config = dict(
    num_hidden_layers=11,
    hidden_size=192,
    n_experts=16,
    experts_per_token=2,
    d_expert=160,
    d_shared_expert=128,
    hidden_act='swiglu',
    moe_layers=[0, 1, 2, 3, 4, 5, 6, 7, 8, 9, 10],
    router_score='softmax',
    normalize_top_k=False,
    routed_scale=1.0,
    balance_loss=0.00409,
    balance_bias=False,
    n_groups=4,
    groups_per_token=3,
    init_std_router=0.0204,
    lr_router=0.000957,
    vocab_size=4096,
    norm='rmsnorm',
    norm_eps=1e-06,
    tie_word_embeddings=False,
    optimizer='muon',
    learning_rate=0.00714,
    beta1=0.95,
    max_grad_norm=0.5,
    batch_tokens=65536,
    max_seq_len=256,
    train_tokens=520300000,
    max_steps=7940,
    dataset='wikipedia_en',
)
Below are experts of layer 5 (counted from 0) of a mixture-of-experts language model. Rows are named router (the router's row for the expert), gate (a neuron's input weights, with its number), up (a neuron's input weights, with its number), down (a neuron's output weights, with its number) and show model dimensions 128-191. Each number is 128 + 32 x the weight over its row's rms, rounded and kept within 0 to 255.
After each expert's rows: "raises" lists some tokens whose logits its average output raises strongly, later layers aside. This comes from a sample of Wikipedia text that the model never trained on.

# expert 6
router [101 123 104 115 103 133 118  70 107  68  77  96 153 122  92 141 158 117 155  95 150 119 101 151 145 120 192 193 115 122 118  95 130 171 113 110 181 133 152 153  88 134 120  82 107 202 130  90 119 146 171 146  85  78 170 180 119 107 142 131 147 104 132 112]
gate24 [116 144 107 139 148 125 107 137 143  66 152 175 127 129 151 104 130 143  52 169 170 106  97 132 137  97 119 122 124 113 176 200 190 128 148 167 179  68  92 152 114 162  53 253 164 109 140 108 122 164  93  57 125 144 123 110 173  97  97 107 106  95 131  69]
up24 [ 86 146 116 136 147 146 138 131 170 172  92 142 174  84 128 109 112  90  85 135 154 177 180 117 191 128 135  89  81 131  82 214 197 119 173  78 145 112 153  98 126 116 135 114 140 121 136  93 113 151 122  84 134 173 136  83 159  94 123 169  86 138 126 103]
down24 [142  99 131 108  93 125  91 123 150 101 165 103 159 125 149 134 139 136 120 175  51 107 119 133 128 108 161 137 158  89 105 142 148 130 140 137 143 120 127 118 135 162 139 113 154 171 130  91 119 105 153 125 115 190  69 122  84 165 108 110  52 156 122 178]
raises: ",", "ol", " B", " ("

# expert 5
router [ 95 174 163  75 126 104  54 147 152 207  59 176 114  95 135  26  89 109 159 100  68 113 188  97 113  70  78 111 137 139  97  93 148  44 105 143  96  74 107 111 112 142 110 181  73 183 121 130 139 119 125 113 166 181  89 118  98 117 117 145 144 146  95 139]
gate2 [171 129 181 151 103 104 103 140 139 153 126 135  70 120 162  73 141 112 126  94 152 129 199  88 161 123 143 149 138 129 130 161 149 115 142 109  79  79 176 115 149 129 129  81 156  94 123 115 163 142 169 118  66 169 135 115 243 148 159 142 165 162  92 125]
up2 [105 117 124 149 113 107 109 176 122 110 125 225 132 120 123 173 108 155 150 141 179 109  72  88  84 173 153 107 135 129 129  47 107 172  82 187 155  86  93 118 148 126 112  97  58 116 168  85  67 122  99  93 148  94 139 168 122 103 106 168 131  59 108 161]
down2 [127 113  78 103 158 151 119 122 102 155 144 169 101 136 158 117  85 121 190 191 135 141 161 140  76  78 110 152 203  99 137 110 170  83 177 140  73  79 136 115 131 164 100 167 128 127  49 108 150  93 158 140 156 171  78  69 132 107 158 157 140  96  86 166]
raises: "ing", "ed", ",", " and", "-", "al"

# expert 3
router [157 133  72  96  78 104 178  95 120 110 171 158 116  98 153  72 106 104 108 171 117 173  89 125 189 165 120 174  97 110 127 129  71 120 136 118 110 174 142 143 143 108 130 157 133 107 111  54 141 110  83 126 117 116 172 104 175 112  92 165  70 128 154 135]
gate24 [148 140 106 171 128 144  94 133 107 126  87 107 132 110 138 143 117 102 143  99 101 112 139 109 156  69 165 108 182 138 134 172 100 152 161 138 119 146 146 172 146 109 148 125 106  89 109  69 159 157 166 125  91  90 123 160 115 134 202 136  84 153 125 126]
up24 [108 163 111 105 168 116 158 142 122 167  73 118 116  73 157 132 125 159 138 137 178  59 146 118 138 106 216 165 169 106 123 176  79 158 139 116 140 155 126 142 143 149  65 149 103 113 127  38 156 153 174 100 107 114 138 140 145 105 154  79 140 198 144 111]
down24 [177  99 126 126 161  91  78 150 168 144 125 211 120 141 129 204  57  76 108 166 131  84 168 142 140 130 183 113 188  88 166 126  50 135 130 143 110 129  95 115 120 133 134 117 100 157 132 192 128 129 112 122 197 129 147 144 118 105  96 105 118 131 196 105]
raises: " R", " P", " D", " L"

# expert 9
router [168  91  90 167 103  83 192  86 121 108 113  94 166  73 150  88  96 135 146 175 138 110  88 121 176 173  76  82 144  96  67 144  92 141 148 135  60 103 126 161 127 113 167 100 163  94 141  56 151 140  98 104 145  89 163 177 129 121 102 147 110  89 173 130]
gate24 [150  78 114 124 174 105 128 153 105 159  95 134 157 156 175 173  93 112 163 129 124 116 145 141 147  96 103 155  98 107  80 121 100  89 133 129 124 152 121 177 113 130 139 174 150 210 197 112 127 103 157 150 175  90 128 142  73 146 120 158 127 152  99 141]
up24 [108  99 130 128  98 113 197 145  96 165 100 137 119 107 112 153 122 154 147 167 129 128 157 140 107 125 110 172  88  75  91  79 136 204 144 135  69 135 165 133  85 128 123 136 181 120 187 156 142 102 134 159 112  98  73 121 136  83 162 173 128 177 119 140]
down24 [110 155  85 126 126 146  82 180 122  91 156 155 161 114 137 142 150 119 156  81 139 108  98 118 143 162 115 104 115 125 114 114 140 132 123  94 120 145 116 145 154 121 137 144  80  95 149 101 123 146  99 140 157  88 139 123  76 141 104 140  62 126 167 166]
raises: " ", "\n", " 10", " 8", " 1", " 12"

# expert 7
router [112  66 121 151 147 130  77 130  77 184 134 177 138 147 104 150  92 115 132  73 156 104 150  53 123 106 130 119 144 171 116 181 137 176 145  77  97  86  96 135 105 104  84  98 107 173 125 127 140 133 122  90 150 181 115  91 161 138 107 134 120 154  93 163]
gate18 [171 116 138 167 137 194 104 130  21 138  97  85 133 144 118 161 134 122 127 124 125  99 148 110 142 127 136 100 109 143 158 146 171 118 141  75  78 171 121 172 111 138 125 184 183 109 155 128 141 107 158  86 138 136 130 114 138 120 141 130 105 111 126 139]
up18 [148 119 151 165 130 132  94 149  95 149  97 106  99 117 137 141 134  22 144 167  74 112 148 107  78 133 134 125  96 137 198 122 167 125 134  61 239 165 136 159  96 206 125 133 202 131 133  99  98 100 166  63 168 120 157 120 126  93 180 148 120 133  94 143]
down18 [ 98 123 148 154 184 153  99 108 125 137  76 163 114 134  77 113 107 166 150  92 109 141 119 111 150  99 113 137  76 105 144 103 158 160  95 117 121 139  99  87  99 124 139 132  93 117 116 106  47 130  74 103 107 111 145 139 138  78 142 161 116 151 151 190]
raises: "\n", ",", ".", " in"

# expert 13
router [189  78 140  99  97 110  69 115 108  92 125 127 116 135 124 158 172 135 167 109 162 132 115 144  91 156 140 173 144 117 104 152 181 165 121 128 144 158 131 105  96 102 135  86  81 117 134 104 130 156 173  87  47 134 107 144 157 173 134 123  86 116 146  97]
gate24 [ 72 168 119 127 127 108 203 156 132 152 137 130  89 115 165 130 150 193 151 144 119 142 123 158 140 175  88 122  81 142  87  96 177 178 111 188 119 105 110 143 120 120 188 115 106 123 147 176  83  52 158  83  95 116 152  79  77 106 116 138 146 125 126 133]
up24 [141 134 131 168  83 111  63 131 174 151 129 149 157 175  75 170 123 173 145 115 143 105 166 201 159  99 186 111 100 158 159 144 119 122 146 113  97 100 151 171 167 108   0 161 121 144 116  83 141  80 132 141 109 149 111 107 161 188 116 109  95 151 105 164]
down24 [134 159 128 152 111 149 113 107  90 116 141 133 156 124 194  63 109 104 141  81 169 175 129 110 106 117  85 156 137 140  72 141 111  83 147 146 145 129  55 104 142 110 143  90 116 119 160 111 155 156 101  82  95 158  82 177 124 138 117 115 123  91 159 143]
raises: " to", ".", ",", " and"

# expert 10
router [177 147 114 174 165 121 144 157 135 179  87 144 164 118 150 160 143 158  89 162  92 173 165 142 101 193 148 139 106 101 192 131  73 128 165 103 146 163  67  95 111 152  98 109 157 105 134 148 109 161 173 110  82 163 114 102  95  95  89 127 121  97  78 151]
gate18 [166 174 144 121 108 152 141  77 119 139  71 150 152 118  97 144 171  76 147  92 101 105  39 129 163 143  72 107 137 133 174  92 113 163 138 117 124 170 176 153  96 145 164 148 159 154 124 151  70 159 145 127 142 185  72 173 126 101 166 146 112 120 156 149]
up18 [114  94 165 181 163 157 120 133 130 123  84  84  94 157 126 157 125 170 156 168 130 146 151 120  66  92 143 104 172 147 150 118 118 104 144  40 139 105 100 155 120 124 166  90  94 141 149 141 163 102 133  68 147 121 121  97 113 127 184 112 124 138 171 142]
down18 [ 73 134 173 113 118 107 158 112 154 165 132 186 144 139  90 135  98 129 123  96 143  47 147 166 120  89 110 102 149 177 139 142 110  95 120 135 101 109 150 141 203 188 202 126 146 172 122  80 144 120 133 140 119 126  92  91 182 102 180 157  32 131  84 150]
raises: "\n", "-", "|", "S", "B", "==="

# expert 15
router [130 149 158 116  89 121 126 134 136  91 145  56 139 194 137 181 123 144  74 102 121 123  73 153  95 110 119 174 192 133 168  94  83 134 219 127 178  95 129 135 187 133 167  92 106 150 120 159 126  72 123 106 148 138 110 162 189 147 117 142 168 125  74 152]
gate24 [ 53  66  86 155 122  86  81 183 115 112 125 165 110 108 181 152 138 138  38 134  81 126 132 155 194  87 118 112 155 119 179 109 100 136 112 161 175 157 104 106 160 172 121  90 136 105 122 171  91 142 133  74 121 139 130 103 107 139 118 151 177 124 139  90]
up24 [ 61 203 132  90 126 135 125 137  83 144 134 167 160 151 110 188 157  78 150 183  99 124 195 128 104 152 108  95 104 119 114 142 127 103 145 128 120 145 185 169 149 149 156 148  92 133 125 151 137  94 158  94 196 169 190  76 154 138 139 158  97 102  94 115]
down24 [123 144 139 139 141 148 133 126 158 105 109 169  82 118 122 160 129 125 118 136 123 136 145 124 116 163 153 144 152 113 129 142 127 127  61 145 124  97 125 158 193 147 179 118  67 156 170  65 119 144 102 103 118 103 100 122 136 105 139  84 159 149 129 114]
raises: "i", "ou", ".", "ic", ",", "it"

# expert 1
router [ 92 139 170 122 153  98 150 188 146  65 145 134 189 146 157 133 155 124  78 133 115  73 180 146 115 122 138 121  95 114 119 139 140  87 102 106 132 155 111  61 169 135 155 139 160  73 116 181 105 142 127 112 154  95 119 138 128 127 139  86 181 157  85  92]
gate0 [157 131 119 152 124 170  73  87 142 111 150 185 134 127 111 187 152 159 120 188 153 126 131 125  94 173  98 161 175 131 118 141 131 177  82 137 135 127 161 189  79 165 122 145  91 120 108 114  91 114 149 143 123 121  53 108 148 175 116 115 156 190 154 123]
up0 [ 71  84  84 140 159  59 140 129  90  84 174  86 107 109  92 147 155  86  46 149  78  97 101 103 150 134  97 176 204 108 181 144 178 183 120 100 123 179 186  95 111 149  85 142 151 125 133 134 135 166 150 127 100  80 169 125 114 102 127 118 127 120 171 131]
down0 [139 203 194 165 105 125 116  61 133 121 182 150 104  83 160  84 116 107 120 142 112  79 163 156 124 146 130 152  91 114 153 167  95  62 145 157 159 142 129  95  95  56 107 135  95 105 153 120 146 132  72 158 166  86 130 181 117 187 112 159 142 166  63 107]
raises: "it", "i", "ent", "es", "ac"

# expert 8
router [153  70 138 143 189 135  84 135 142  95 134 123  75 178  86 189 124 118 110 142 176 154 111  88 133 130  92  93 103 130 123 120 151 127 184 101 137 121 133 151 158  88 128  61 111 127 136 145  97 150 165 172 122 187  74 100 147 130 114  81  81  79 139 129]
gate24 [ 91  49 121 208 122  75 126 108  86 101 143 145 110 160 158 124 141  36 140 130 203 127 144 166 178 158 107  84 172 111 111 184 169  94 119 152 106 143 103 166 155 137 110 196 131 110  93 127 168  74 128 115 111 145 136 169  49 142 163 100 117 212 112 155]
up24 [163 162 115  53 105 192 192 128  91 141  51 141 191 137  91 148 184 172 142 107 137 111 123  69 138  65  97 171 165 142 183 145 134  82 100  72  99 166 142 117 171 141 149  83 112 129 117 138 140 174  78 102 164  89 141 146 111 129  93 200 100 136 156 163]
down24 [117 130 135 143 158 159 131 110 141 175 176 165 140 103 100 140 117 114 160 169 174  54  97 159 116 116 159 128 174 137  82 113 110 106 111 128 134 107  84 164 123 119 158 104 194  15 169  68 139  94 132 128 120 141  58  96 189 114 131 114 157 115 141 210]
raises: ",", " the", " for", " M", " a"

# expert 0
router [102 159 153  87 131 140 151 134 105 184 125 103 122 136 132 141  91 163 134 132 156 116 175 103 101  80 148  81 136 140 142 143 171 130 108 197 126  98 164  90 150 146 105 164 183  85 127 100 143 110 175 197 132 145  90 122 102 148 161 109 156 202 149  90]
gate2 [148 173 176 102 109 148 148 164  98  91 132 117 230 126 131 175 109 128 121 163 159 145 150  79 125 118 187  66 108 112 132 145  86 122 138 105 141 136 119  86 162  99 139  91 148  96 154 104 139 151 116 124 124 128 122 139 183 156 121 134 163 158 104 185]
up2 [150 106 161  88 109 127 141 154 133 142 107  91 155 169  78 181 140 140 131 111 159 159 132 134  97 180 148 132 121 122 169 180 148 139 127 169 184 114 100 173 160 151 175 156 120 112 105 183 148  96 137 133  99 174 162  97 104 153 133 120  86  83 119 148]
down2 [154 128  53 118 130 153 110 141  91 129 133 100 132 180 197 114 120 182 112 165 143 147 143 160 144 163 132 108 124 216 149 110 116 124 177 143 130 124 147 115  98 136 130 108 150  93 135  99 133 179 111  82 194  53 138 193 100  85 127 103 172 154 114 128]
raises: ",", ".", " (", " and", "-"